From a checkpoint of a small mixture-of-experts model trained on Wikipedia.
Size: 12 layers, width 128.
Training: 414M tokens, 3158 steps.
Below are experts of layer 5 (counted from 0) of a mixture-of-experts language model. Rows are named router (the router's row for the expert), gate (a neuron's input weights, with its number), up (a neuron's input weights, with its number) and show model dimensions 0-127. Each number is 500 + 40 x the weight over its row's rms, rounded and kept within 0 to 999. Numbers have three digits each.
Before each expert's rows: a language model's description of what the expert responds to. This comes from a sample of Wikipedia text that the model never trained on.

# expert 34
Final digits of years and other numbers, such as 168-5, 197-9, 210-0, plus ISBN digits and BC or century.
router:440464476437476505531469540483482487551455547507468521497460523558477461465459509468445474474518547501510450452521463460465542494476469453566484547513465518496482420495562490558506521454440528579488536510501497448467549554501466523480405557466466473533512519524531495502442445498417456507511536539446557464476510467602543521471571491545461532448515468522538478466587557448558538540558
gate2:500538496466501504506424522469490560452454474519528563552555504505544488451430489478532467521549457525421532506522494516511523479453421528456442479398509486530504459431532548477548513458474487538412527490515483468480536531563497496510557478525485497506415437543513401548501467464499465503487483524505376523476429501535522553548505577522538532497515473474478493470534503593525508549481
up2:458509475513490451435442510469421507457471463514512556470506558497493510444437442470515515607540423494506547505559558553532535444475473521474542498403458517527496478444510577498538493408498478531435493498479524441486459563580526513555535509528477440506445560546484434503511486488504464554492433467476421459506444524502498561474508510502527526492514494510426530523528513571522517500498
gate3:520430455496444477503506497473469602536528563516517514463523510510553536549484560523523533522430574536534509520499515525534483425420522455476583528531471493500443420475488467483486472437470517502496507491524493452487544567490561530557484443438574489523518484490472599466504527424501526463453467523457491572489446496542505491461550444470514538476500548483457500531612474560516519480500
up3:472519568539535471504511539477505545480525501467567469464492460484441447445533468513506511440503565399525538464476480514488483459497548506576493492554464519535485533549490595496457503549516550474503507539562423452520482484576485451543612433466523550498441479527492552472441494479473484476565556524513410518431471495554504506506500530509457436551512565553482511527519443512481527481531
gate4:480514522480529608495497530514475525403511467522526468518431497497443527515481511512523518535477495514560512523501465515477550501478582514445536457466440467556524437489499490484501432514552532547552461490508486532479558457514418531578528461480517468462542542505514586535489512448436555441541478570504528447547535500528500378550492472516500507458613489481514552429491496516524545495500
up4:522508553485452472567505521498462465500604538531430468516542508407492478490521421525539503476465540518491471514469542460501545491488484495473562445505469456549549514478509549446548516460563467486515466487565570552494499456495566498551465481484504465559507476513546454441523536532538439544550532487498538446583519519520479491441373521540534522547496497510459536438541468534572466471466

# expert 57
Sports competition nouns and plural group nouns, such as League, Cup, season, teams, players, forces, members.
router:565519507449482520477466507479515548465557511401537435520550504469433554448462579560476495524588472464437488557508482539563486540550526468498454457538499503517461487527465421555507535456525471555534499520434510460503501553451527527515406500509425500437488515451442502454508576562489448464565513543491496571540470553492532512505439485560499486564504487502511503448518485479500529485493
gate0:496530501505478475531439528474510435556486516502511463526455537448529506541502473510488511515511467515461546623478452479501503512509485562512499532520551512452572490478583452520505400578513524553586468451497539454481565507474500518497511504592529577475472480565484419525495546546508437456441491519487455530560548463484533506475495543480547464538403549490557492459523508446482458467473
up0:501460504504517489483516479514449497491528515538513485457447512440549527571532438494443536591467496495463508578503456508498509480551495465457464503531539476579467474436514501463548427555491461544534498486494533455503576473537491544497518405572491495546529482528518540486440476463558392484499468459426507460472533498509541518511454497493497484494505589631537452537540499451457494479562
gate1:486587555486413553488483456467499532510488528483445493432432537567575475453475436580507520518566496548433515535539523510491574490447482452491476504435411451507507467463567538520471512501509515547500549537407486570545459562486426515476518534458531518490442502487514416499538530502461537471479502543455523488475511516507545535444530516486478502540493394472485486491514499463503498473456
up1:549505541500509478577590478515560498492469501493489522468500483456527415511565458493518489505497486487498475568475377538430496478475547447547494479513560426550468489479513459477480545492476566508475578467454512587478513418452577507448489446563509482507495504505494432514504442472467450495542568486416500557530538505457568522516542496493514533470550509545475502512561519456476455489459
gate2:514467529480473506570497453512484527476504468476501508576557549431555560472471530491475403520459488501454490535493540555541507505527547528457515525543553495497459503585512499547478423445518481454535441490490494537515447540505507437571417540442475468465517488492591471466569433521571507500513566560528477560510443502492503517517475466497527483432462506517509445441522527489461539398532
up2:493476478447486511594503477550484472513575520479492541569552516446565562402444540485480438520484532522477536531520502487575537490477574522496525453523540512537577495510403511523511441466483535423491480484548452497526458612549491513524455551495458484498512498454555528488538447538546467513473520489475468545474472508533503568513468465496544496485475481534455482400467563465470519440498

# expert 2
Small integers, mostly single digits, in sports and statistics table cells, scores and season records, such as 2, 1–3, 6–1.
router:491498589533469488500436460538506514537484502440463465456454477508480476531459496460559476418462507450461504478493496467570473508550518498524507507538524551564518462559553541588423509442475516510483572514522499434526519563521485550530460535457492543484522479548525499471468491551432458417528464531441483452558547481508460527474465488455489456538540474526439491543583559432457469430541
gate2:495543540470459537485499520474500455482508509470481452527480572461547546528436518477460562557490469523519466546485472627473455454548465488507575507509450510470507569522444522474510596477506514480360532425505492549446523472448512505545509449438488530540543521489519471463568504510550508534510458472530574446485540498467493458553533511562453575514473432504482472481499508513488507465541
up2:579528558460498509495557493480519480468476537490544524532497449495479514483554539584483494506533584481513560513483453495545531397490531498474495447495496434403548521488409483508515538488527449469441537451572446452505562507491506452516431440503489465554519446523511629481473500435505415500420493543490459510491466508546533494528544505515488552477461520487550530476526485499544492468487
gate3:465486560494547576517521484489474513551488487507570500470512491510441548480470484523486482531502495525556446503455468496570448489417531546515530454484523603498508439483514517520487555511527453549399429474448509434449597425441509555507494539499451490480523485485436492499487489478501505520493544433488477445481511481467453531475578510494470463560476487559531526425598459450546535525504
up3:476490567545535509503500561470469512558512434446518529506428515527489487453509536475518518544468480541473462574535485560534528466470510496476503560496486557507490459516541502448506551419525477548530428478475448428430533485569498489510501558496485482551551504442503428511438537454527525512589507476496484479567456504511417455569452488521482557511502493502508510486561589430537479551409
gate4:490527511505503487441519526487463572397513455536516553563467504432526436512541520503525483443589432476490456407474423486569451492523510491468516522442475493509568566605528468543465510542534552523562459506483500582528450488470459379465497503511532489492470490562524491499515482485502482512560532502529489538543458502423532518488475524552516507474554480466486502515479504485436543532529
up4:448500447485515538464528462475440442522492492487474490466557492482487508458512539465394559499483534495571492548520524554536590493448516479498489539463468444509510463465472457410573574501548493459543511523450512497601465528500504556476491521535433407476525544471511545444479500478574491525460483468524492502551485544523524434480495486448560482508440515539454450473548496541540568563465